Weights of a small mixture-of-experts language model, trained from scratch on English Wikipedia.
Size: width 256, vocabulary 8450, 45.8M parameters.
Experts: 64 experts in each of 4 layers, 256 xIELU neurons an expert, 2 picks a token.
Training: a variant of SOAP for the experts, 763M tokens, 5143 steps.
Below are experts of layer 2 (counted from 0) of a mixture-of-experts language model. Rows are named router (the router's row for the expert), up (a neuron's input weights, with its number), down (a neuron's output weights, with its number) and show model dimensions 0-255. Each number is 128 + 24 x the weight over its row's rms, rounded and kept within 0 to 255. Numbers have three digits each.
After each expert's rows: "gets" lists some tokens that make up at least twice as much of what it gets as of all text. This comes from a sample of Wikipedia text that the model never trained on. Tokens count by the router's weight.

# expert 17
router:155098145132093158161108138133092119168147131103114140096095137119153083133150122156117135173164115095148179097106161116154143083123125134105156169093160112093128147132195112169163118143121121158134135089186120101193131188090146117109107095129130135098148126151063119115108136133106135140114111144153134136154111116133116082134141118155149110159131129127151110156106113109143128106128153123109106098123124129091139126130113117132104090147127154120129114109130150173151133138144149092141165082135123080147141115086100158105145094119114156151072146161139105149148154073137139132132151105152164154136113173132138164158143156102123126126118114104129122105130142083121117090114138103125150134178142109144132107101127135134132116141087143129155131119154091125112129161166145
up7:100128106138104154078174124080178108095160081109121128119209134102121123154145090169136165161093143108184133091118126118147088135094127139096128108151125115122121074137149114106147166138100111169136121139132097142130134096162126148124163115150053147125115110136126086115121133107112127130098095149121128111131098149084167150142119143125152131115130145114129127129111132162159132130140074178164131121107135111129112108160119095149168157133145145126150163091101126138160164115121092123124141164133139099146143111206138078096111113144121135129146143121108127121126121100108110103123113153114145118131141079129111145177120143155119129140144121135143096118149133115147163124125138094137108149147113127157144105132129149174145104152149152095106118102122156134147082160155136
down7:078111122114122147169145115097112120170170155134124157089113185109136089130134096140122120189128148160107146114105100145181108146115138169110136139141081061128129107120099103136110142141127174109124159153099116146136131127104124144153143107148136161129137101150142159123140146129157163129127140126150160142112100102142148130107138122107124119109106118092096108095133116164118137150140144111098139106103123099119136111101099111126179165125157106073162129163112100138104122109152165093139151143155139109101131159143097124141192123132108109119193126127114127125120119161144120157101129091151137160124146093136148175158109128127123121132141137141176094094125127148143142129075152119156128106085116141173115112101123165135165148097100131098154167162121099168131107146097148
gets: ",", "-", "),", ";", " •", ".,"

# expert 42
router:129102117138079137122115150114121090106145146070120096102099152117181116139133080108110135142160127128132123154131124121130134138109146143121119139124136118140090142095176123124165087182104080128150150154070084110162163128124154089138114128142148156106111154118108133096128143128148115148088097114175140149089123109162116136102102140178168113142096158105147132153128098125110114114160153107125128103138115110144137112106109137119164108128106134161118089102087124154167144130158162086130174095142112125145093144166110136098162178128131120146110140155091101199141104084116114133119135127153141169137104149163109173097129161094159134099140124115154098143156116112125157122124139170111140124166123165121129083117139136120134131113146136140169136080133106129109136138141146
up1:118166149147099122130132158109156160135122135148083116104170090165100169140100143121134094137113112149113132151126100128110080083152128108118091093127099143135109109100160118113112106151149129204120076172145153124150121148151124135122154087100085147103116142126117136166095135182109126117073116092152147137086121149123113162102118116164114106123126122121101126135135133150113113151117089143117133102141122159113099113100157149092086117167097158117156136084120119129166148153136113124120123132130141130130161128159124166156143106113111141121101141150110096174085139169049143118180109161133149138116102128125125127111140107114172117160112112136142103155124139111122151112134148140107156130155143151134115096124140140118137123123137065136095173105154074112114091130132121
down1:155125100119131116159152124133137135145118155110137102116142134081105134066117118132139123134160101082150136118123113118131093107159149133108090150118121143131123100158124112113104113123170067141108155134119140079074158134102107126095113103113131160145162124127134168171127124130122108133117150082069103111093133133102150123152124118165105156109151157164148163151130145129139124115154100120125156139150095157093134141106129141083150176126124118141110062104123145134160141103167127142112111126155166121140153156152110199135171151186083091151123120050142130153147155131147162136104104152144065147166174121127140130142143113143086126152151139103150117113103114120129126152135123136121122122143123150111080171127111150146127141130128136117121137119080155147135127144146132
gets: "or", "ig", "ot", "ar", "See", "at"

# expert 38
router:109123095155109125149114130127126108112124136115151106113153166145130136123095144113116137165186093118121127110136145102180132142151185135124134145125170120142131141109153110112155134178120077135152143094111121145116136126100121101103107119108127151098126151156101134146051170140144139136087115121162111110134156134071107116134101121178147140128114143101130133104124119105125099146153156105171158127140159141140137135108104145104113090113130159135080136141084131130155116139180132071115156112150118117155106118100094131099116134102082151143078148134146109126175118114122109151117121130134177177149120117102143107110153145105129153125137088109112090143162112126085128130080154143077183126190152130138110124121145107115138113153117138113130150066138107173147140131147133
up9:142097127077117118139130104190106119120121104118171062128096114062129091110103082159112094110108145109102092131135121115115124090147118174117130078117110129146143156115154155115145120137109095107105122150116174156187157156119096147152117174088099098139113142133128123154126130132155140122126132108152125127069147131154128140094101148118128114134133160126116144189133095135134121146148154099154088135127122103123109109132137123133141120128121100152140113143143075116145088129173094147140167121115129148154135107138135140146133134117124108140142107146135155112125140145157157133123100120146101134136120106129141107113148145133149133116097136143184162134100122121140107126108085182100111142190145149136130146140111132135113134051106172052128139112167120135108159131115161
down9:181079112162145111124159139170154109116113146092124116101120108144110119110173133122162135123164171112119130168128101151132122149122100147093154138142142147085082156121138128151160151127135144139127099155173108135169145086144129072111164121150159158101124149133124123096102121128141121164120121104120170123134141119137135124117132133134150105143177108176161101161090118084103122118109129128158158086122085122145148103129067120134149134122130151096085130078128134098137128153130145108139123103140094114131090162127137139129115135137133108106125129142127123123130067148088150145166128169127087095155110125132070112168134150105120095131148128114140128097153147138142146124153097139137120109158100179112147078097095162086105076111126134145133109155168116097132091117129138
gets: " and", " that", " which", " but", " it", " who"

# expert 11
router:132108127158082137118096150096140126133142122086139151099131121120187146148119104171119129146176120113102135131085184108144127127121155164116134144151160116133112144122170116100189127128086092176157101131163126098179134159133118100137088088143188128108146130182116167128126158164122109134129110107187170141080100109163140119140146135128147158118153145118122117112145130086126100151141156093109119121134151086109111113102097105116119087090129168082116115113097144118134122149150159090151151101130123146147127099122108151129134148149112144132108121145110093164131156084134128136133145121149166151154129158105150119135130142111124130109158142079150097125112092120142134100081139130126186130145110108118110100102141082127118109125107104096157161111132095141123139147131107
up2:132154099123154129169146132093126127114144120134136115078146110121110116098126124112107135160145135145156146103135105115153113110154104129119133173099119135105157105133094143154148152147107108143146114114156149171087148096100134134146169132130151144103146091109124112122079116151151185184137110155104114127065125105136124099107134093115145116136166104151170118109140118159101125161129107143114131111128173141140140087200083097158116117136140149128136108127141144134062135129151102108119132100086159133056141137109125142112147142162126162158122139105120152147128121143139119126133103126131113140140131122139175170143121138166143158128189115148090089146170155135131101145118149142094155103130129101116058145126119155110135147077121141122117106075104152117119145127095095
down2:104142145111115068165154164106118091075138132145140096127116099096126123108123124115095121125115115141159117090139172135102114149117116140075128103166124115149165141137157151139127152126120133137135116118139116077129106067134106146093163115161098123141103118129146132109087155135101164142144077095117135111115148161105110130055146039127128118119119121112120106133168134126126102092147145127141149128110128096133166145117073155133136110107131129090102102128094116081095110136127135146125107099104100126145141093119145145108130110168139153119129105119149127145154135108135105116136151148166114116090116117110132084117170113125061167092130156111101142155140107151122163167147110126099129162150158083159152136107150134124111110112156103129137122148106162134102101130154171
gets: "ar", "an", "ur", "man", "er", "on"

# expert 59
router:135140098135098166148097131111141135136145133101164117128113130133166097140119104143103125129128062132137159147107161124134081134074157127158117169130140128112139150109145148125136104139110073161151138091131103137145140179129136081106134128114129127100104145146099106099133170143144148127144168140140130110105112115128071143127120118111114136107110144121140101155143103094128113115148206090106150105118139088094132130134077165121124081117157142114111116134104160144195137102135128103122135080125114101151115132124068133144200124130104119149106121136148135188125179135114118166137118115154147154122112121138144113127131125115142133110161107092145091169158116083092144111143124135111140193151103099121115089140151130158125105139118144118177118098116085131136137149144128
up5:124122129121147114159102091132143154146110121122125099146128136130127121148157080116042140131158122141147145114110141101133152101112128112158140122100132130140150107176199156117148105117132106154119107151098100123157158125172144115140197112105109119123113127144134146155138137167113117135164189131126162144104078118167112098145099102132133111169142140145141109155122129112107121143145128108111136129105138151107142114151159151138118173156157102108100115150160169185129112127155104125143131133151115147143120140151150160129106111141152114119147103084078154144140085152114103144112066117123111127124129137139127121157146156163135129098134098127138128187136152172110133132144093165112109099147177111128121101178117156115076167134109148159117156132106148120172173108148105
down5:147157141146068149118120093094119134157115107127153103100119113152095134136148122082127128126072105157128110108109117144105122115128116142131125167137136185094196088167150141145112129116119151128124178111153129118100133137144116143160134091097078132103153112138163122142176142132153115128120141086112083091147135147069108153129101143150111140130135107153114124126132145158119155153127152133147117129143107115157117128123093163121136121101088091119162123126123148101154151130087105150116110113134135126097147147147117066149161141147123107087122142130101143115108107146168138127139147131087134105135094114119156132066142141127112117077140096166134155160116147096126123122157136105168144161146125159112115103133177174159105131149115086065136135151102157111111100167134147
gets: "201", "200", "199", "202", "198", "197"

# expert 58
router:147117100124117133111101171102142087149183177109114142145106125118160120144124133150095149142174118137151133101132107120137144153081158197141153151119170095123130170101149107118183101143113136170135085144134134112149122179141148125139125096133120166109115132125077155131095131150141127147083151156146161088110132087139131112095114087131133117116128156102128121136140132117126091132152158114149120113140120133099117121136115102132130124133122149128106143111098139136119149104140153113099162119125130129176101121099083133120159155134085160152102115140117114184138156121102133181160118076126151129126140111167127116139111173101154160152145095092143094135160108147121121084080159138090155152171143123124133110086150122150150093157143106104168127121150091160125117131161102
up1:129169104116157140126139115144118138111134136125127132134089127134162102141089095126059085153138146120157122112177141127148204112106106120137115146109191090104149120148118128097150109138148139100124071120125093099134150144107156107136129108140136160111100127111130132117080179108121167131116165120102132167093132110132105135098128127125140116089110108124099142094143120147156146118136119132120122128095100145143117113104125136085098136113103107186155116172136133152130102120142151123156123122156119157100149066174133115145111107123092135165096148128115117152110161080141150160118141111143159113083118159125146189129165166091100108158101131120103142138136144121147116099102123143147134113149135101109125147154171090126138138176078116075117095105117112125154123138108147
down1:123154087139125110112100109152171149160125148111107134125107146118148129139163201124137155132160165162141104128146107133152146130130134107105113137134103111133082135128149153124117142171139119113109143078100135169157171120121114168075106157170133085135145096155142143133104139156126114138130092150140122132140096152085141171136139115135090143134138136141150121141100124129170200140168101127098123136155105153130119153152148127151104118156157152122123129090132102120141105082123130110140091121124156107129104167140138129182143157117140143108131130101089083122108114145174165147139149138100106063194100079142124152101139108124122118100119121124101094141199115118084127136122129112140113139099126125073108128147131148136141130157108126130144106156104141099130105114119081
gets: " at", "ab", "ad", "ff", "st", "amp"

# expert 9
router:133133139184129158142083151119152119128191186088113085136144144127155139135175115146120145126179134098169134076087137142136134098089168138133119163114193142140115116097140136112156068146110093109153128140136086098182131144138143095128094100148157130104102129106124113092108164129169132113090141101155140108111114074135152101115118117137136126086127158081169099120148121122144104104143147096121140100161117097095136127116103129136117077108093139118134147166110157129148112102129128136144137118136101100156089128147106181136151171122077130122089123148132123164138132116146145152109110091126147179121098143163116123143107123138139119103156118092134108127136114085091117141119140142111144164161146112145103139154115119111145113145122123128123121135121122166141107102134136
up2:130104152125119128147102131120119144124138172126140117105131153149122098172159114124117100191134115136168137091119137105148101174124122110157120129110139124115115123149167099116150170131143137162134110084133189124120163118121075115130120163085069135099174130107115112120084117082103117130172114095113144163129151133093106146130066123186138153094114202133146107188115110107118127116121132149156129109118116187125124142134104148162128168123122165124143110140094116110100121125153093109136130130094100134155175105100132149150115148131125137143150135140101140160144141144129131170122181114087103139151132134133145144077155111111133164093116142125119129127131106099155138132129113105144155149092123120098102146127123123165104130121137114104120128205134140102110125160120103
down2:121133119097129097152133196114153126139131164175118086130165134148135133108149100078174116160156137155118127113125134111139138101133127105125170123103105148154117132103137054125118158113115145169135129129094115163141151121144141104090103125134147110156128131121169153188111163089145100111116094149125124111136090151120113080141132153095108101156131140157138140137155124147132115120164098175147146156131160081120141129117133144178126132122149116131120183151146122136111144103084107103112111104102082142093157113115086143115118181112159150133101135126134133128143150136110150118161150144191130128110151162140143124122182151171103153103111141122083112060156118129126126119133104128115131146106109132150118104164136122137111126103109127116167156152098119132148133155169178
gets: "t", "et", "T", "act", "m", "at"

# expert 6
router:127131122166139166144117186146123120111139140101124168130112128152113113138080126161106138179145089121106147137115110125136060131147146167142124118116182116164126140121199101127147086150122079130180091138175133115185145174090155114109122113132122107116135115129116139077110115113152151125111103147134139108135124116143117115135088109151113121141132155132142118111123065108125122130131153086141132095124108102095109129124071118153160147146128159122106138130122151097166112146127157101123159107149084131125099098118094132117126129147098143152119178165108126158117142135140157129131109136150158138114108135108128146105153147076136078086119092090145126094139113057113088127114169147125154161131119124127102109120138132097123120122111099119171140102126100168141116101139140
up1:147160149124073161110151129121077137101115119158121148178150151129132135110145105131151132121114114117165091135148146160137111105145146136104154098153152108119162158126143120148113158123108130174145119182115139140117174092142135099102121145144125174120149103105160148104167127152124163150146144110142128127126066108138115127123079166158175135098170126102101119124108138148112123101092126138124097127091134100127101137114118157099108081166152159141087133104158116125144125130153132183137130114120137165103120115113160168130096132127110100092091126143153153115103099123112151152118107141111160111154102150148088119099126147127157096110170181148175139134085135129063125130111123101127146124087149123129106101129125133123127109118147128101140105144158123102062166146162097
down1:155104107119159145131118110171119099082122116156120121147104102125109137122081130134099137170121123109127124116152114131142133125142095166167130172109145113126116137105136065103148143094113132174114119131098155164111091117114127156099118158149142117108154170149123122134088100098132090111151109149134118104134123091178144154146154147161126141165147123112113112109168093102125129116108124142115135151121114112153160157158126155101101106064133067088159115127125104138099152085117126099153132172125086151137136120119121131100147176124146112129145146099111104162143114100159107125155161165161179122169142172135144145124148107145168105137109114079104112133164131110145114108166139116125092137139118167124146103140177152146115090117145176132133123123114107102159105131188144
gets: "un", "ion", "ong", "ous", "ung", "ai"

# expert 37
router:135151096134106167140087132120130101106127117081110147065111134143169126111126136144140166139132078075122193133100129154133100106129164148091153136130136097116113150105135110138196128185112086167162142130137094130146114133124131109157113104120156143095109130115110125107120155130118135133090121114154128123129099119121076152084110106141127123125116131097151138134114095101124138084105156086132174101151151117120151153075117133127129096137143139154120118135135165116159133107144116090119153118136147149158106103137081141089165138136141132099103155166107147179140121142108141133119148135172148147161084144121146133153117145123136089131158080080182109148144119114136140149097145122130168144135152124104137118119114129129148104165121113130158138085144071127129186142136107
up2:112110128167130175146124113177095091095148128134127132139097098141140173117109145147098146156130094089105119123097135111119125106074118137172074118096153125128102120137138121130185124130094163101142091120135146077161127086150136103123117128112134110142100127142115120118165132175132114114101115123115112166106160107123082118138110172088130128180111127143162134115166112119127133125119118139105145114169104122086107158158109134168130092115139118102143120141117141117131125132108116129124132155128108137122176172136108126164070117104140147082130142129109105142140153158092103150127120172142162128181185084136140174106095137194126116131078140107138139175130141112143140127107099124126095115131136104111064118109140106108165105161138152109120139130120096114128120156136124
down2:162170115109125085149124167115117124121136112124091149122106115126112139115148116133104088198138132132102103154110176142137152158129107138177131133125139124103168090088140137120119130157124168130100150151136116107102129149167134124128143118105123149123105089149136130099145144101137144128177103136108110102144157090155163135130144158148103132121129082101133112160084148070120153143160091133157161128095097117117097112151145157134108119153107126143136111129099115121123113135128144143093142111096143099069118150170096101126103154057123124126131170089167153134096106081169106116113142113114123173104143138128113113125101133130155185113120100134172114126112124122139149119121153112104147103135135177175149163134104139116110102164147151090113120151120171090135118136092090
gets: "ant", "oc", "id", "ch", "c", "ol"

# expert 10
router:122090088153111150148146130119126124105117149113084145120120126131147099182133088155115105129155069098139170116107152101128122139139144151155153166145196133135080132100146144149148117126134086126142118120136099130157161133117148108138133102134115153104139149115092113113129158130104156140101125137115181127112092097137098100126133129145116149118131149125137105096157138101107117121111133080126120092175154138106097156118114131138112116151159146116107100118089110124189127122135129109094137100129121114156096114106051144100173087102123120153117181195127115158148190090125130148130153117167159122128130115117170138133148149085133134099134093089140147157137120117105157103129176105110159167135109120154129119101148109122148126138134119160133126100175089162137136129101130
up6:141147150139120160091099130120133140130107112107083121147124183148128124155176123131129137116131146095148124095129143113114130118076171125156141096125112144107110113173151097132107124148126117141084114156107086141141108136121123111112121154138158133083081153094117113104104170132088121116088096121096131096166126114099127103126111152148115117126116110144158112140098152118106129133140133138127122119192080063105093177137146109153113130144134140164105107102073096148132120092150127128101111141182127139134201113105126159148108144158141117136092105159126095121135115115118173097096132103066083114109076104132149113137113085130118140163158123119119112143155097147110144161142134159166082091116104108130138119124098128160141108103131133128120151132149138151116139145168143
down6:125146116084141147131141084120095087156131164134116146119113119103118124055150160154093165151126110106166117142134093131108116113105104097151156127135132118123180112147133144099164154180159076130125155108140081151136114139145087178130160127148118125165135133130122141119140132089125099112118119101136151135120114130143172161138147131163165132118188115130170134161149118140093136154096128110117129159155115139075137134145160121109134108103115159111095158152138162171105113132111099139137133150120101139152118117109139100147114113143094122158120132119125143148128209167118114139084139129105135099111121149112086092132113094135120080125127164130151111156103125150114130162110132122151145134116078134157061106101136164160171113088100152152106117137134138123148111120151128
gets: " of", " in", " •", " for", "ial", "al"

# expert 23
router:119142101177115125139106140095132137138136182076137137121159126129135125120111149156139139161152116096139129105077141175135097147134159137135128122129178129155154138111143133147150134132145097134161123135139114091149135112175141104103113070126164142144119126151051129110110149175129139128105131112137110114081106111126115127076137109133121113104114144111134131090166113087159103144149151144152129109155174102116103156131102128122116131145108159159078102131084142110146134114142113129110173119149130080182127078102127137069177102111079149125108174132138145150163147106123120119132128139179143160136109143137132155143141138110146098122153080085170114100159124103092107128115176136128152150144107129113107104135106143102142122133128130158161141120124088148110171144148103
up4:088132118125173111112133116114144138116136117116121150145126144117153131163134150132111117125113114074099097114123120099114170109138143150156104170106109188135143105105131120149155191113131089099099096103143117139148111144135141147127091118165150133154125112136069089153155148172127132182126123140129111167109143122150147158124141101158160093135114175112149135146091105133147147137106132115099155135137139115150109165191150151212116150110084113119098125124085123127144137110113133149148168129108177122144158102109165152109114124123160127109140108103118164147152088086131129100131150120085144110135112086128125110127160097132121119141153158106154140142139108082076134100109112139072177128150120111117074097111103112128119146141131092163133119129154125143146140128129129
down4:130151174091077096118102120151145148094116137177152120134111172126128129097114133092138112136075084109147128120160154108136128105127137113141125125123112110152155116100140092134166151145124121146122080118118118126117126145112165118144095133132079145115134111137104110052128128099150140134134164133135146107082114087116133174125144126118110141097119127115179140179128093157209176122127110140125103144134147084108110124116103130116155144147149172128128087128120132149135126110117131137115134126126080142096143110135146107170150129105129120123161135099193135099115127156171126114135190160134087132127160067133109143156085097144094081113089126140115087085132134138149147122125116112116121117150136144104125134108147130144105146154163118137106090136156115154159130098145104
gets: " ", " Position", " −", " $", "ender", " females"

# expert 25
router:130115114158129178107124145094095098118172108066132141133132123154166123128134144177097101167159098128123187109111110125136140123082166148113146158096113097135115142108191138110193116183149096159146128129146156109118126108104117098112070132112150161077117127133089097130099156135114117106083135159156122118066155116138135126102149094116120095124100118093142120111108117115161095130135144117149139129129156092126128137117110150131112116146133127116126122117110138122141129107162146080116155101132143114147081105106118128129143115144051158123110128140106110162161163138125119140148126135158146153136076120121085113144111149138124134109142138094134106121158116120105138134124140112097129159150123112167098094148114115117160097128107102146162183132136075140166135137146110
up4:126141129139138108146138133102127062153136129142139133097108133135155120142140180125123137154105145133120103113131122170086118131093150146114137155099131121064155105133094188141120121140145172127109113163099114088102139146113125160113107177138143152155121182129140162132092157118151082111169143145152113097149114107155151138123142151100124112102170101111178168114139166101119129133086140090119112092075160112118111122126145140131128125155146148116133135126107098088118092106147175142160116135143101135104112110124091138136139099118129135145135077175118138190113091084165153090163118143095153164129088104107118129132175115162127113130139119121126134139098091127150110124144149117127141144127129177143136094173142101099106097094118126111133127112146149120153126165162108
down4:125120121132123115137125126168129169100136140129115110091117152116135111125110096115099115112122166179139147127135146120087141135139123082110153132136133174133123122110121096134125120090109096152133140110129134132104129112110098122088136181134177137113110122130146133169081130122135143107164151140102116122160133148148098077140117175131139137168160137148123081133103150119180134127107129145122103142128179128124137171113125106128080109132126144137127173158131118149074099122156101140152129140144175114123081144105127128143145193066134105120153130145109132092107126152082139124161108144106097146131096135118160125068112127123129088106126105138106097081164159135147156074140132173119127105166141142091106157144136116131127175140098135134133074092161167102179125133117139
gets: "b", "ab", "f", "g", "p", "ib"

# expert 13
router:125149086144114149135120159152148114130139171090093139119120137085130116126103120148105106146194122081100180103118134120117130116115144157162144145107136123131147158095174084149156123156113128137143128077119104148149150147099129076138123070143125146112109135141100126121101132146109136140114100139171125117128078110121105137138130102129154151134099155114147133125140110118136107130155161072167105077164136108134125116141091129138151127125104176148110170132087146118153142166181148134147127079126134104158104138134059156122136107143123112141086145160128124180162147139130116142138129109136177138115111131136157113128095162098161143150147090131165109130161107121088129128078140146101203182116132111117117116132135161129108126140130111125105132092130103153105141141127126
up6:158126134132152128084137142149139143114125134105092149119113129096126148125115140130087155118139132137119138107103128127125079132120134164102156108136160088128156128123122103149153162100158131154098132149086084072161126153083159133108136098124118142088149154172099095115146109108099160112098158162115136147133108130124102114171132127121149135128141108141087140131148153168102104090162109112132105109116115165108201122145146085082108151139119162120105151075147156161115138120116151112172114146136095113152128122106147095114079128112081146112120094159140149135184124154139101120131146158137103095134112119125143135118148121099136162099107146142146119157130127116098061115133151113127112147169162074156103104152141155106164124144125106163145160129143172079156125138130106
down6:122140117118146168130111146126131119145139120112114089167143126108157158133170127101136077144105106132088148121104098121097163096159169124122130144117103092085125117132124126125129130118133130092083163131103144108142122096134090090164124132161134161121130145130093131104138106140142079090123144091098117105135108142104115109112108150081128126123174135117170155124152130162107141087131122133161107138112154127087149103166154141087114154086132139131095119100095115146113111117114144110106116141107147159081136126148143087118083143111142131141108119085131137152077124111148122168178109131121128124134140153081127169102149167144087155129138108168134143129137146181128157115136134108164126102107081093150160113141092101090123114145187140100092102179140131157156166137102144
gets: " He", " he", " had", " have", "ly", " has"

# expert 28
router:129142085162105130161112120118116121113160147117134155100147126114153095149099107127150116148152113107114124129139141124119151139104176142138159133126126138145105132102138095137155109144108073141173108144158115117141100140123145105124113107123148122115092142177124141124098112119113112172124120115122111110106097119107099104081144137135130136102120150126178130138120090089141121094106136116147144107134145109104089161125099114103133111109133139157095084131098166128173115127132166107131146101162105091194114127106091117076157123139124146156114171167133103124155168097105113158146101108170119169155120120131154118123123153092141130112135097072133127147141090088104158115091206128089162162132111105143108119123108105129164124142119105151178143109178076172122150141152135
up7:084069156118105118119101137110137146165161124165122117130099137145123101116117171102122107147121081148137087113119112139159080096113118159072116175137100108145127131106138106122101127090137143121091139127155116105144144160137134110114125133169103087126155143132135137116139144129140098130142110165133157109123143083129153142130123128158101118169186149142118115095131117158143123127151131093071095129142176102091105106110169114152157131163128159131162117134142164129126082100143103165117098143080168121159094116100146147136149129152105138144155122118157176149090154139147137138125082112117093162120158135103118121072145126160156145134141155160144150078087115154097134137123146151155128101142135117154111141085096110169104124148107112133101186122149127115125134145121125
down7:135102092129108168099107084105168141109173087116127100145162149148144106117057140135145103150117121091156117119123099105116134171134085069152127132137112150092116128120119157126114125138130159142112145115158121190139138140134139141138113153149162122108142189138128122141097128153101133101142145121146161107117126147181132125111122114143153161116102079131123104162099161154098131119146106150086111160095143145116122161099102128152154117128101117107116127163157081112138130132130140130115117135106091138134132145086137118150113154111155129123143104129138122099188086125132115136117084170098121122123161152122143063154125171110119146114098070135163141126123080105128110111121124130095124170163100159119124124090141087140124129115090112120100125145112135183150149097096134
gets: " of", " with", " by", " to", " in", " for"

# expert 43
router:143149113157111191136105165094137094153128144111123115102134088104175083145128141181125118161138087073122153142074117111145125114117181148111148144103164091120118124124160138119125140149144094110155136128130124136136134131152135136092115134130163150112130118148097091108102134115147131114104150089158133108142098106119112128146129121147141145159105146101159107111117129087121115117129129106124129101118101105112105120132100097154135073164150156134100125154088157127167152166130141099152144111135138167131096112136137127101119098112117169183081144148109147171147113118124113137148117101129141173138155163135115121132132153076123108093117107107201140116126105109086119090112151138124133144135111102091144103082142147090145087093145101114139104107156095183132126092155119
up1:129145102117131149048165172121139119127129152122128098099111144144112109160107112132115115089147140086104179164099140112091109063143130129144146143104117096179113129124142116108174117110157126157135128122110163132101163128140098129171123106094131154094102122163118126131093119143116153112115166115107092118130155115157079129152183135142120129114113129085146150103122112122077171136140107121096114141101102137167109130172184132148150158096118141149150157113117103176159114148137140137155126125162118109124106123124113087111109147151063132092162121125139156142114108138141067152112150090138120111170085099136126131121124113112118122110156106126079126082150117129142172140125154142122120132094151115074130137150120103154125114144114149126147163145114116148149106123149119
down1:157124149107106121136141084141122113121156114114154102074110131133168142130160114164086130128148130148131138151108096161108126191125125106128126155115120139064124118136136072090120151133094157147157147118078121136105125103112113149145150123118092118144146135147116141181115139148146113091172137117151129132136119094099073100137101141173155144145128106157121127143165111117166125134102095145092153153096108110108112137110134111090140166148152141106116129139172094159157164150134176148139138142174167157126130099129149126118114169134139177151148100094071136119095141144105118108168120147123137133154158168132082137116104113138117132094175096158127114140130144152120166163117122114122108142141108103106110154178159111168155149139106155127099106114154126082098139119123125
gets: "is", "im", "um", "om", "iz", "em"

# expert 31
router:159107118190133136138126176117120125155169133096125116128114138098168080153098123142133143117152091128120157125097137130116107131086135121148162133120157112144115153110175121140138138145139093120166128103150091138152148143112161100104120123149182155105108135171124121142082162122129148118102122134134114112131114106120138116107128075127160098134156150102141104117139137090130105161106147095130129112137127076087132163123088121131107100128113152129077122144122132140151093097136152077138138078143110117162058091116082159091134137151125149165118144149120142148159157127117142156118109150104150204128113130153131133157147157129167132130135065087152115144146140101139157101072154134120125164146126108144139111152120101101118128138136121117137147108165071173126136126125120
up3:158132094135113132117095123143127145160111140115120116157172110130139116115137140136130135111109104098136088107116150157126103150142141089154139100110127116147116116089175148121123184105104116134154121169148100146097079117139139101117092096090163142087102135120126087126161135119187110110098118115136107145129130167156118133136176133121116113143139137115165088169113131129157101124094112128144109104115116146141121067174154137126150133159115117137123130117087149179147149122146101135118134108137177133150084138081142145141152141070159141181143161153106141167105147129130171132164111100113169095156168159166123148123150110121102113124128145109173112113155086122116105114097122171148173108110142108135127146090151105186109116155111138138111162126107128154139153098144139
down3:093174139132108163122176149121136108145127126080128130122150112161148139133116132146133087131166149162099130097123136117113158116134153109069125116146197149139129099142084143092113138125102098182127148117124137136145148134126157101099141129134135143145138152159147128154139124144183094143090133147145138129160111140146127106125116097123109121123141087109145166144143132090119096159108130170138127103164130078139150126166150181120160109111150120104102093136134140169098101120130129121135087117090137106107149132112151177168144106139106152086142140132134128136111133154139143133156159126150173106121092127112154177154123140100109135099121152146112112089117060111123137104144127091091114168122119139146131144096153143178105126092112075157118135149161178121117120126181116
gets: "1", "2", "3", "4", "0", "6"

# expert 57
router:126147112133111139167141126121127077111166138111122131116086122095173087153126136146143143137170096070098150130130160110131138127125148117131127161098181131144130116108155144142190126157107093147191125162136090142149137121113168122145135094118172117134094120137078131155129115130143138132098157109134153121142112103143127094111134108115125114125128111072142123102116086107136125132115156130142144098171155104093091147087123128111142121146088160135069125108099142102130145149180147123135153083113081085174099112142081167096129151097108132141091158151105117155168150110151139151143118106125199147121142125169112165136127141098131130108154117129129102118106118125121143122118180138112147142165099131125105127098153134141116112157119133126138150087123112152112118098150097
up6:108121104172103065145161144116110172088135116076151124115117127172138149109120142061089142085120158137164163154103126137136131050097113106132098117128136172129131161111136141132116139127110097097159147105159120193128149147141097157121119155166133163099096145109151114144127122131147131153168133136130093084127112125156112141140135127166167110107122085136170148117118166115101145121144107117152132149125082147115136165159159096124149153140099104118118084127129101121112125132149097132120087128109091163143137136128143125112163113172138114081144123100122101158099115086102113085132115129095111092122111083117142125118126132115146116162144146144108132144129107135157121113108130128142097161132127108099131143105144145113079152128182134109158105139136166167158119127133141
down6:122126120135104110145136168126125119117110084144133173120126154153099172121115119114115135149172136155170142128131095093133126070155139102150111135157117142108140117094121085156094123108171166094103072104144119107157128103121106152125159150094152123150129111095140128119150145154091134122178096157106155132136143183129097149106138126112129112124107118122164138172164114102158122119134113151152165134103157174112123167130110165157153105131124095125118105103146097086094113125127152107113126133096130093113132133083153139118133145160141083138129184071153133133147104140109097088138142124134136110108147149123145140095124121143139144078160128152096081142110132144107111109159098132118120146145116121105178135103143175162169097098151114154147124136112139086163107163141171
gets: " |", ";", " —;", ");", ".;", "};"